Experts of a small language model.
Size: 12 layers, vocabulary 8192, 203M parameters.
Training: a variant of Adam for the experts, 1158M tokens, 4341 steps.
Below are experts of layer 5 (counted from 0) of a mixture-of-experts language model. Rows are named gate (a neuron's input weights, with its number), up (a neuron's input weights, with its number) and show model dimensions 0-127. Each number is 500 + 50 x the weight over its row's rms, rounded and kept within 0 to 999. Numbers have three digits each.
Before each expert's rows: "comes after" lists some tokens at least twice as common just before its tokens as in all text. This comes from a sample of Wikipedia text that the model never trained on. Tokens count by the router's weight.

# expert 23
comes after: " (", ",", " |", ":", "0", ")"
gate0:518538511387567584551541468533527477482525379602481480538502531465529523458507471570508429453467522496594561518496425571471501483528480445491517455479566429468514517465407528441585568504493481505439509419522409484527490399537617471505414488436525543465451543493453478467469577486579467492479489522644489435480487424545495494360498591551517423509392519562505430564415556536580504428395
up0:524563493450564533493601458467595472491541469538518507485509531547557469514499483425541520533552477492492522565515382518603437480446393444539500507403518486537529463451389572482555603510522450493447454543493446499482506500511558660527466451531646542480468538479496547508508542497450464500511471453575562447535547430500530484458496470633464539574449513502563532554518500553483520448458
gate1:592459499456468499512556508443455484579551476523514426501512523512565536448493436438566522517543527475471497528500486466555457552538490496492523453464556446455574525488505531492487531414562523497488450489503484494566527562567477524447524476505553526543530500522365551511496548494573577544512540472447479436449426452510479525427498485522448478450450565514484376505480388441581485472471
up1:484565464505565474496481478497459462462451567518560375555494446471476523506502495469475493495509497457508556545467475384527572431495386560577434491493463529497478486491564527411412480553495532497360491588494448471504423633472445467486394507480468536508458451480500575489505504489440464478417545558498491486421426432533570368501564546556501490465592556492463414497474472481539481549473

# expert 47
comes after: "|", " |", "\n", "–", " =", " name"
gate0:583480488513458444546559565466448443580404513515466515522502531480477486406475426548490504467528485506554500399513491584414413513557463543485488536468569563438543549512429576480527489469461458519474567548474515534518453477535473455495555476579510491499436613500492482462483469455398521537470520559581508554549546443461490506573474460509510432521511427445511563468451468509457459539540
up0:532538552587499529535561448515432408444404462542434490473514511507539545463523377538486488321538495573434539467416475613477545521484452489545433535511438524479586519505464496494511466505544502430451521431513513382475650536475565449497593333475483498576438576493480462529444523478562451443540524531497539574506473558423503472530507423502470495458499535514640508567509529490470476527490
gate1:473539582403480481453504495547487523492516392491551470535527513462533508466478519544413522579544501521513532478516495478464503485539423503576548468482478521468411527522610491535528536480440454538509470481470564486542513478487407562542495607494470575394489505553463443497512482480523578535522530532512554499539550490555473528441497475551454501468464585474589455552412400550496498581496
up1:507508491500459576538554535421386522540563370503481556540508519486546483531625562429425525486435525485436484531504496451515481540498449450529477462510507519507534462490434497556373581477504501443491471480444531471447544461502499502425558534423474513590450384548568580442477457536525335528494483561488476548384495502495532572466477482526432500521500545550369509460585513623565523460486

# expert 54
comes after: "\n", "-", "″", " de", " al", " Al"
gate0:510575576427547483522405512479479494510515524468513463482406487479475433487583576460552416497574491519466465418449516415511487471477332431491505529503443446529592460485498504499586522501540466523487483507572562488476423537429412418530504460565536462515506452557527575443480517486498448396559509511483545491512482490509468490589532434536561545488426437527505480511534492554494431501491
up0:427475468439531549548438489563480454475482429479538479513386536512506482334562469556494554485331481510460471480499494452514508473481492528512496462541397557509540449430447473482481551433441521510398500498516534518530416522439358523628485570525510382428379434496471463485433478530460597505552528509441484527469467538471443390367444465443513561458447466487455530493504512474511504501483
gate1:451450468584459458500525496485454537467476497445556498457436548470546456403595495549453495481439552470550490535478526527560547458534453492545496525458532474525523416468470544483586492556473522508567503449571534498523511491496546409481418467446482536508425514444534453599469394583454547509570555547503427541528600393529431455514480526471502429422504555441495482554561570479550460448562
up1:530451525328507469568485637458521547481496481463516455566416459547487374478630523479539466358397456532506471493514494564455549452600482450482446531465487485489482502521439512470570443488523496502511429513503577462465522517424477595401528544522442643445507513534518467406523418577476539556528486484472491527485565436574482413522538492481518461491391554531517512417485508554615528470509

# expert 28
comes after: "-", " \"", ":", " by", "o", "y"
gate0:643550510519480496486548604472500461499498477482494509377485395596504545524450525518459530548406468521442521545544605500476493526475537420467448530473593522633518488491532512420438597499497486564484585431481427496551512376437541495534478441517461391550505529560515639482456544504569525495473463586527543448439558467554519531482605491535529477569492415475536519483594448440506430457503
up0:570457545520472455480440430516469489492495561505429588410588436575471581515563549518450429542472471500493506530506559558391470584557517402503532553444505529506574554556451522533486431558575552547574543508412465499506431447545558546548563500426512503534518503519536493386406516510498517504497516539491448464489485477478454547522495495521495424528474462494531499529512485493471547503533
gate1:455508454494472448523509463496458504520532441511442574509437463503494428418505521475540537536509484482511475491555487529613428477450615613515485616497522510559466464501427457472485475471578535511456413497487472446534525464513483482572509470573439524560429463560431612577538450472381599481478428421573436436519492456512551431512515508433486471499486592497440508470486580444483374498506
up1:448615543505517471467493557451525450515503482479488487467626451481509395578419516511516445438452459478468452427521534460479559498450464501466623481484487546583395508518500539580463513531384456443453592518569500497565373432528520517464499500512548434544439526484511490553472530425442497532522407561438587562474568531475497488545514463496575478510520431475534483464549455512513535594453

# expert 48
comes after: "\n", " |", "|", " E", " A", "A"
gate0:531455445476484537522515468506439503486474424477536553483452502523436578491591507471524450510433517450470572527584397518493436525527514492479423535522514582455573467546471470592485504467477506516543534478553608540447526530479458466401513591463440462494475516593549507494529521576580516530519514518526501508464562523520452476420506513443508435589435463594527452480500483542486502504452
up0:480517451460459500497497469622518490531501537541520488502507457519443523566471465459589495510469610586462440404470504503509510496408552531508520593475450439486444480528501503554578494510441494466564470470510407534522534508533474522570444441499423599472470517549533434487536498503481542416437491514508513483575444501516514507587486537512487479556472540513497490521579553426508535540491
gate1:458489468496500468483475517510523599473481449496551545463543482584470445459545547569501461500487451461511433521557502545478467533498462532455504470562457519435508447564389443546536464457495504510583544455543541492496563482541550572481470529519504581572527525483497448465412414477496497522508402481484379577476463421417453545561485485510500490491483507472528529523548545464487406540586
up1:532541490424528488445517522486488461497423489528550453444449559444449442549510556509559606463484489462552479483585509488482410488479455543525518465437419540498524475408525469537423381452593503514439506555561454503465554459424470603512509497442573517560429494527470411494486397423544456466459484475447531561502448516574532463490536590498509522510445565487498543512492506468543567471468

# expert 13
comes after: ",", " and", "'", " He", " he", " but"
gate0:443533495506531480432554488530489534513550582515523455509502535471529524531389500495380498571480587518419586449585435578563506544527552558503480554471498527410520523482479587460407466611496543502498481504482534500491529506526522496453530577475401547483533498505476472497500492547495472509374529459611447503572444431532535558510370524517575502456458512554512488486442556440471453498555
up0:465491471441584527471464562552406519490492569491500453480512518399482569509504535489575461592442442476469526468535566475481479416539633458481453548471504523478448502512396626418514492502492567524474472422556544512432459501498581467484533474509522439526513450483537521424504554590515586379483488527473514489561438482504549462488471500435490489411447419555495422574476564493505443434463
gate1:487479388499495528582541477585552459530510481521544493554495504522478473444388487564535487521494523528559520531536476489533441403495368515451504521441472516491499369514451385434504426411487550515496489520528414508452531551503522423492485513520449528589448509507492525542412502557501478499544503500544444481491506423504430427436554472458462437480463495492431534515558409517546438549481
up1:499490384534428400429571584430471422523500416569389453456477589523451543542489463525533492494529463500483474505540463534508391503453461437475478499353467576578454396542420461549551449527598540462540465463458546409467494590519484515522525556522483418481493523550495504571532472492494410402557497449533503457449493535567539528525496500530467454439538424486514515489458493461517442487530

# expert 16
comes after: ".", ")", "=", "s", "\"", " season"
gate0:418543424526498571451470499486463608474491426461512458564512485560389449433433473473495436430569499534548368482432459584497584447525456489533470471464534453541507504520486390424607472554518467549504499484538579471399530465498487520398508515474486439515515475504591390472449520536496465527548543552501581448468551490525575463405564500433512531560537538480521421490464486480526546454467
up0:502516521445463473457496479534622385422485497492516545493533489521550428498488448522405492533485548479426568543455527480527562551474549466528422549572490529407548560423375486494482485559578521433444480496503451505517382532450497490527522527530502453517580496483555530423454483559553417526464535508441481440574470435447520552557502447495519611511431558496441506542498536543565509475508
gate1:455573583501420474499431518591437522467515502492603463549563436538442525516524508531524426533455556507441482508553478475516484485488427478568377494454525520539497540498470427532502435588364400530519514570479456561510505437508463523444544551521498465500486482509414469390434520486450540488519426476546435489493531483548459497551549527563521517501495508427592475461401536477489551605400
up1:449507556514484437490464423564478461522558489508499466565504408465454521486514562480514501471493448584510612413480569524585494448460435478486498392466471544424533565512429429407510424531427551497552500482549488484482523498533488527370492414493424544455401470580536460487432465512471476472475461498500498505485471465437479442429578531483487488511497581470477393458442567469514462527440

# expert 24
comes after: ",", ":", " of", " in", " by", "a"
gate0:554584524498524516521469546493529456477446438510491485561507483413517511495466495427525477510516450440475521433516449433529493374533483613439550478500518516521524539453500433511492539449529444499587503434547551401483484488491460487462452405501473456511521498400525551491581398454497503535491428503482568545436526444498565561489464488444496460509546538480518582497534604452511485420461
up0:494541479519591496527466479534520478426504421542573474594457519471500535491472588450539517472478400544628573452534509580450507513433569539441529480512423549587539517518413446488479431524492580529521424473524601538514539439523517432535617508575538508548538484462515632558537556502522522498441484474495550448486533541494511553432519455548497448552535460499478499598517539480428544405495
gate1:455455502502445530391520466566486561483547547445469530543487543474516400519549454467465534503540561520470582522502496472515531514531459440596488474490501533575570505529540531465416467445479465427463521438452458457586527475418554502536470447499532557580508461509521566550481512546510573435545516465503471538530541524388573527511492581486483518513505529505572565528542404500482487476477
up1:517405475501514484487453521568599517457490445487482575520498486531494535578531459546536422415482536431559505484420463434484486413492542470528503504507550528488446537540518458534568580501528525526570459511567528574430487460467531473448522447481524487464448564427481519555422516508521586571538486487489502526509449518499389481453449442472537500476456458430491434470490491520462565532559

# expert 32
comes after: " of", " in", "'", ".", " to", " for"
gate0:492477451480479485517539459465463463462576594604466481415444588472533574503553459413451537541482486450487534511493461351503498514401539452516563394433522491561505564615548533483462485608511482585490565491521519495529387522479583448511562461434557532588563482483544486562474431592486476465475505430424484446491539474490534519451424453526535542515489434553535469492536594418491497502555
up0:521446464522440463533472552499497547564422629586474475441419517462471567501559486467471468504595543510508570432548592450541590451500505501440499406511455473594496589425472569475432547531513486480442514547476409536499540494490534551488562516420465538502475528499533363463441493487486484461458533356441574565455503440506505473537470501445487417497607453479551459484370468465384513512483
gate1:504596557505496534420480511539466543515540449463476539530507613450428507450549379458551441501522498562432508524477491563552471483438536519452390412515533429600543530439486549513483496505424431507493508491418526448497392513499451470468472532493369414467424470467421527507508470509502520427579481545440467495452459454556553559478455530430513528540490517446528544474540514460516511450499
up1:498468473544504497474552436561521493514425539464506552386579539607496568478446539408416526508487553542434542489516568531416423466425465441595506523488422516490610580497522504534541476502532490475526476503484523472507592500462511469504559540545609515535478529460525449510560512364564433512484573459591550509497616470449592434519564611567464493591539511463459521512489507499468534519552

# expert 22
comes after: " |", " (", " \"", " a", ";", "/"
gate0:548503491440443510490515495558408497565495478474416474472461454489501499506448458456447557531461564431549539488538513509511583453502526505484500484529433566616556419609541542522498498465557559547486499509455536508540446450416484458459446553518475430485581505435526521582450513423554491509486487584543518496390574495578488551451556500536452519519533492488517488486449564489447423554579
up0:496545469508494488568493432613471510500484475469502606483546488503421573515549508559489491556428528394527444508509453519546625465472521485488463532415383419613611423507611544548498515524488561492552411479573574505491465469567546541575523605481537518502481481457498461507431505514522478467535546468644482534485452447530574572510455514439582486491552551547587482508430484496554465514561
gate1:441524514537470524535567512425549471571482532538456432501625533518568467442559506439455530534512502548430469417440534548486491584425463455461506456490518522496437487526553429539590468574416492571553639487471466449479474507543456614500533522516474491482552512503528413499425458420526514505525612516482426532604480479477408526483467464552573506496436466413517392490564513507460444491451
up1:507528420524544558420553482480457556525509547478506536488443535502445484478495520498454463457512481530489552498573448528479571471513539547517479503577474498385543464497435461497438451421424521494544479481552478549470482507511522544511558401473526587550541446465470547509544500553605492460451498428464554521503575605486478508562557515447384483517453510567449506516565496435514574450528

# expert 20
comes after: "–", ".", ",", "19", ":", " 18"
gate0:548432442491515534526561560535483490519479472544459546501542554522450486479422484489498524582518480486422419553504454540526471443452564498505532593496502521518504450539428519497434528570555525445416519518496529498470337578454518453566520563507582606496413600457507518484471585493439550503522523452467501501576523548527549590456457452528518542483487524494527439362520557427508540520541
up0:414552552454580574543481535580481499482613509522458464436622485487480496542511488500487497489481511473447552466611423417485597500502424507479484489390342514527533470543487518562535548489551503495500556482505601557604437497436492436496508507427482430479527595477557418520451476498488554434563477553508423532450496446514513513496546524608434586487488503440521568456565473491507482486553
gate1:434465471474497498490539510514494456506449452524538539515520414512515439485397553547490542582555523466544515563512530469526500572537523498486463510512544586441503424497409564516407511477488456416494494553517576618473447499401557491550584496590562425447455546501441490511505496445567444658567567568420512595495503444489477515605469518486430475524514487504572467424537451496435535494567
up1:495534474496489546528475459470443589546525556486507498448406527533525529534530465401518430493545542519490531541470524498492545552486512483502515567572468411551462553467589494578502443563484572537485522422500595521449427520430508476470506518437497449524472392523429539598523473523504538496430467511538526441481509531438601535505604495513433548584468490487448557544506472532614527513475

# expert 15
comes after: " the", " a", " and", " in", " to", " an"
gate0:615394443561464450514560589426512452521474495532440532463427436611462545533535538619440556549473484470532505422545431536452504451486478476575491436513430504474553513413588440481555450407473460523504481511440500542493562513488422594429532485399523526597514539502479509377504570534450413551470518437495452471517468525474481422490455421382522430511549559510491527513534567467513460495454
up0:504491510559528585565459441553514550450542539471540508568629532503452571472421508419502435451468478582507519546459445480542486547466469402414430526443497451535586471499439485559421530465454450498585512512475432558539554513445486415530435467499409514420446457485491518486520474470540467521521471435488473493533486577481444428472463544527533487468542499453477510520556439528466527490518
gate1:494538545534636479517473523503501525412489540442536561469585501481557565514452498475435447531542443488446471498514447539529557482530457431503533484515440527439484459436486462497525446513511511516492518554511541447406448516426575430571542463556429474529501532503534451507524515453484549455429601438436570571548484498551538536485493407476586493504428520570533496577519492503443530500465
up1:449501558527503501518446487541589487417413520530466430476540434534508479548526477472456520550467545494478507441517437526487500554532410471465511453506573486520454514478524547510422561514513470488476496485508519492536524537459549471585543485506440416425490477506493490474442513521504514568574436544573475490546530549409499477476570464495522399530523461488410563472496583470464626522492

# expert 52
comes after: " the", " (", "-", " of", ":", " "
gate0:543485533548551520455521489446507486577508465454481535505456486589524505423524408528550454504526520482414532420532477435445447529499529392526491476491537524520403439529487542579519503450508506579433547484535505476433561469535541486485412535542455569491381534447603479438474400452439467517564461491535546533478534598478491530500510460341496404492511614440441457551493579426541454480543
up0:488473541530440554620548522479429463522471563566542534500420414541495500552556495553521518543419503480462524489494499567562617497578567571562423421491482536414495447513558527522480506486554520537483653520450411499471489376487444550542570532499517526546490469514470554579478518490449427493491427483451569505545503440549600412588482534528404386496570476465541443495593484455433485536430
gate1:541496482521524447358567503400417483572501570542577491483525373424513459447557516450564364525479510492514499511565533476450514593516451530483531476481540518428433542527484473464478534487542590551459534590538510544503470533467502569476450519481473520494523502446469432612480537500501546502424520503502481446556581511472432548418523571556571520464526492452472503390492498481564521476556
up1:455476527514511432498467615403503417546572465475448599456559532452511476455470445511475603432473509318455460556519322529465570531477502488545520494519506472554515465482495570527495549501476463593564466465525479511493638512444499520429509559408422567497429458429551546516480556549489511452490575444427550515542498544534379557451534556439526500463571527529525494434467487502486446549540

# expert 57
comes after: ".", ",", "s", "ed", " However", "d"
gate0:404527509487474516499502516388563417460567462590531440522478521554504570539497565549441559476568532535496578420540528544577548531602508570588476427509577524496551424472565416562586435526495479530576472489462524490555591542466441540469430543535517504465490552557430402541432572460502497534511467480523467445474402449489481449571506515521505426428489537495495451516531539493496472520509
up0:560477528559458505441510544467484401518575446595442466469451526386456548500657578575500400458463490576560479516517502530485485430523507522479476469512424451425508463546497526466557499540508469508498475446563577509543557498486549556451483450495493481514465506429546523501477527458482449438495499447473518504552542569485498452532462521555454398433625515496639445422413502486473472535562
gate1:534522458491679551489485449557496434528454396512493447399569449436521586557459498466561468488546514490546548464458443517482435474513516464503457480513568480448473571550472512524546545423488520466461391484530516591504553503578493477541492509506452517469485512483565500536472459515505505461428521599484551586579395561451491561522516488500412535534494517514402500529438552576528511573501
up1:530515611541472427474498473491482554481576491465422546511546526502534431468444510545447497474445555539573536352549524531556531495491526553453451522552503537545500498472509546578459468496503402494640436566500404485515499485476578565520478409546511442480398478473541526471510492427493493445521427465528599547601414477512429521423493386467463506533508501511480515415514576498447507379467

# expert 44
comes after: ".", " |", " (", "=", " a", "\""
gate0:424462470468444451490584529479450426513354491585485473551562464534554562609528500418565525515537592487466520458448426579416439520566397474568484511486509457515476520561468395539615537559617579520437474491518467497512396559477549432513433485528515461389484426508564523537452484538452547481514438426500556461517452456534420501432545471547474517536503547466435447465580503499529542596472
up0:531477492476425447469511585503455451547483490585421651446590569509494540452505577434483515455547570490520525529491496429498490494545512458479495514493498467480472460483448540482476603563593578580470491519501592508539406448440591543532460408479600527450573520414534461515418494527448598574462483552506511431507428478534518512462504430484381483526595472518471538429446452395575517460499
gate1:426479497541466525515555514472464550522503349513505544477427526440467624432432445433369432439493494429558527572544510492453552530439450569540569473521585492513507502494469518475513565469558534507454520444414479508469472578442557410575565456467539422484497509520527599441391399516505589546474533507483497451464594528439508480471525488475556508476519483487440513522431502436619475591525
up1:496560452494515480542498450523522541502479497520473426518459533520568531453519481521432503494497578540557482474503579508639449478498548560448465456486475554489566406499484394539439457542507592489452554503517400516500461401453537431521542458366586522550504459491537543600538497459451482433464429540516493524508479517556509443527434365511538568501524467408526497480553564529381526457461

# expert 55
comes after: " the", " of", " a", ".", " in", " at"
gate0:565531492514347534530652400354485488465551523476448559521505466497540462495473394494483527439439530524514470419448492547558530528497519474562437474563512464507538430471441470409453523497510478415497518498575503544466537495457426538564494501479470451472497526451436472455551516491471522422562454521635438517489431551551515479573487506527540457434515417544455477483510575496538476414528
up0:530539545515523355556472489479423486594459523541522495471480529594384479519501507590523479477532423480544578454511504480501426393561429567525512454390462586496446412482500437563510532463505545570535565477490448468528500567543601526554515585507497480573591527555568414533502468534467575516565556448471460447501497533480493491512451585463431520474604496494373486452505486478446408567509
gate1:532502523519519525486457495494516526472546544437495520555497480544460384412476570515510430509499496475404538471493547522466597545460557560511493550469543457547567515474398522513511498475539540488536439523458520470504515503619361554509501475567476539462412478517453513528469511579561481631522562488527455540469565440527513524563537573493411568574476496579499461543590618610478502542476
up1:466575466474517566529507492532500409468423458526485445547463468474527394541542527492571499455517502507438502557438468472462480564574495509561465583558546469586461509559556509521396543373433407553564514570664534441499524494519453517432510608541458519625493530566461484496558580484482590480536482476442488535510485577550550527528509496475449510498538460473485478450468456578477501494447

# expert 58
comes after: "  ", "\n", ")", " was", " is", " are"
gate0:460575496535450512514451595535450558487458440571429434408504474470534441467483460452526548425444474500474421516497563469487560517507520500489559451533531494493512435497508513501390489569512536512463573526513529485536485425538546504512478509578460515539497372519481531528489498423387560444580503430421460529595572540458495477569495525546463526498525473518563554516575532517420512457538
up0:449487469499470553492438532463517539486562549384474455634513499537422501460486481467499426500499569485488537485489548549457546522406425504542495598552489439549524547419578441514374481589440517481589513465580532508495509496574502514452475558481535530555531583513477486556552547506534477469496516429577443487450488386553515538472592445490505520433474523545545481605498536490482437381497
gate1:478514550376483601575554547420476496505597517565470414500602446503518564528453514458491476545518433546521544494582527489388468566467541524528503446478563583494608517630379409408458444465531423515486479485476595498450475548550554544538525517514547553528505510483495534439477482497475493489519491524542447574538576542457414514649569500403554533461471516555510562560441455396532627516523
up1:449467474554465473464541488516532434525415443384544676509458472521489449484518533555488489502531558458423467453490529555634541533532516538508574561389489409449491436447484427536495562456452487491537520565376345548454550515512571516554555500463446464524507501491464463504558452455549525520481482537465467556486500499461509439506485542613395503410505452418490491437534530604414415547602

# expert 2
comes after: "-", " the", " a", "|", " an", " pro"
gate0:483470442478591551479597505559577542433510444530457467587466475426533406516535574475487388452383455483423446437496519465433504569555510493496465472476511517515466514481481489527429539533550461531518426529597478442562558475496465586464416518439485576482469557530543482487520472615555415538424467524536487547484500492462547525503491553525432473543514494457597525562528549453525512545369
up0:543517500476439521545434451530485499535484562527605494475529470554433552443534505513457641433545562616554443572487430515588495478473574464527486476483591495495495521531416460442580533449603458505454628492519505540418499545485473381560503511417537513448495476451554557502432492395562552556487560524534506502519468471490479485564460494524569520458499545538449539506462451559469451528513
gate1:474560407534420521505444472455545486509506525544477469520513505461475516521513527492473460562482575457495476494562552500447485470578514571447519558576463531509510457505575439474515444472512521551569490512475450594528448552519464569389527467484540466487545511574478429467538488601419526480532429489476505507484598446567501547502439510512511513403476425479550480548466425622548581439472
up1:437530465494500587553510518454548580422424485510481569510468525483500546476580454526400557443499575577484543539535468516491520479466549400533504470532461534547503396519548596581481518549535531591419466530508482523483510449391456547445506522490520546436508443499502574520575464582415498486504474518561409564511482508603551497514485545560542558514490500393508497411433533493478519462459

# expert 46
comes after: "s", "\n", ")", "es", "\"", "e"
gate0:440492637585463494552589484470510463475584506474547635474448521475548447487456424494395529470525539551490563493453492460517491445509514531458447510535482440450493480408475468484494406558488447520485477502528511543499494493645491517496527460443539562504515449459563400514453508515507494521462437498535583598492595602513525587549413523582535588475497483429442498565573522487549596487474
up0:461471514578465433431541415533552468504659564516423516627512530423501485559459435527463512489484462556458505515444436534522554508500402496536505488516516499489485429482542533462465415538471414522478475536451516490499599569555522582533598523412589575467528518554476494546553546563517518507413513563523513591514624478531526494435407466505489466503504584486492554572568437468536558471490
gate1:528396563458530464555481492521474489513525531491480559534568464497512498451475554442458477441382503535497472501526501525422455489636496429475577464542574540488584406498540494509579632436540479498499615595538523572546531513469473512466480484571416515480470477523431505531510426486524405474456496433488470439465515517540516548496584476483482571601529450492544544512486553582484613459481
up1:454391514581508466489547555380483476551457451588484435451411524497492472495497488492468520495555532533586484450483624564606580491496464454495585559531474555491600490459460548397390478529501467603515411483497492517556446462518512443558508496472515539585538481526513540501465586568512504531407499452505545507437498456578667517501501568482432483493558454557547451496517517462564447484583

# expert 3
comes after: " |", "–", "|", ":", " (", "."
gate0:383421567572418423573580495397504489577453535599519528573421507577506503518463511512477417483485500608416546470526553549489502438486549570501522498422518522556474539513474481556409488518475586501440515433520477527554508514578495593530490440518483610452456570431545481573471505409466502546506495570439509531486453459484530552433470542460427480462438394518524523436492545466575488569472
up0:588498508492482496550530542560537472525499634413440433475497450402553489509450415562499528471489507368504418460474543491404570535465553487471493433515490488433438548447606572506543473500510534526445551480511476512521488551513443457500454515511504543484460498476481519480493515549541510485577405525522468523546494421483484495557517492624448447456570473561418446499389550478397500525444
gate1:540517388496569493507560502355450526471426554455429428479517456510460522514548469495546512525489510645457530438445516505681511470463503608533543489454445572499542535594461470474526462398526453448462518538541580496570529578564544498508497522486521483547481459563491522461436613443408496567501459453594512535499430489480608469514555611553534411467626492480434435475522477524577502571468
up1:411569528455513604494468468506597545584521493490444514550525498497505471622420518415484559350527410468505535495554514508555624416461454368460428488507442481479519578529421491512544480525444468437448414539509514487525485426475461468497521494535502506506492471444473546346552529546493408525525478530436475486456498556497510535537450438521490488526478482516499564451580464540519494500516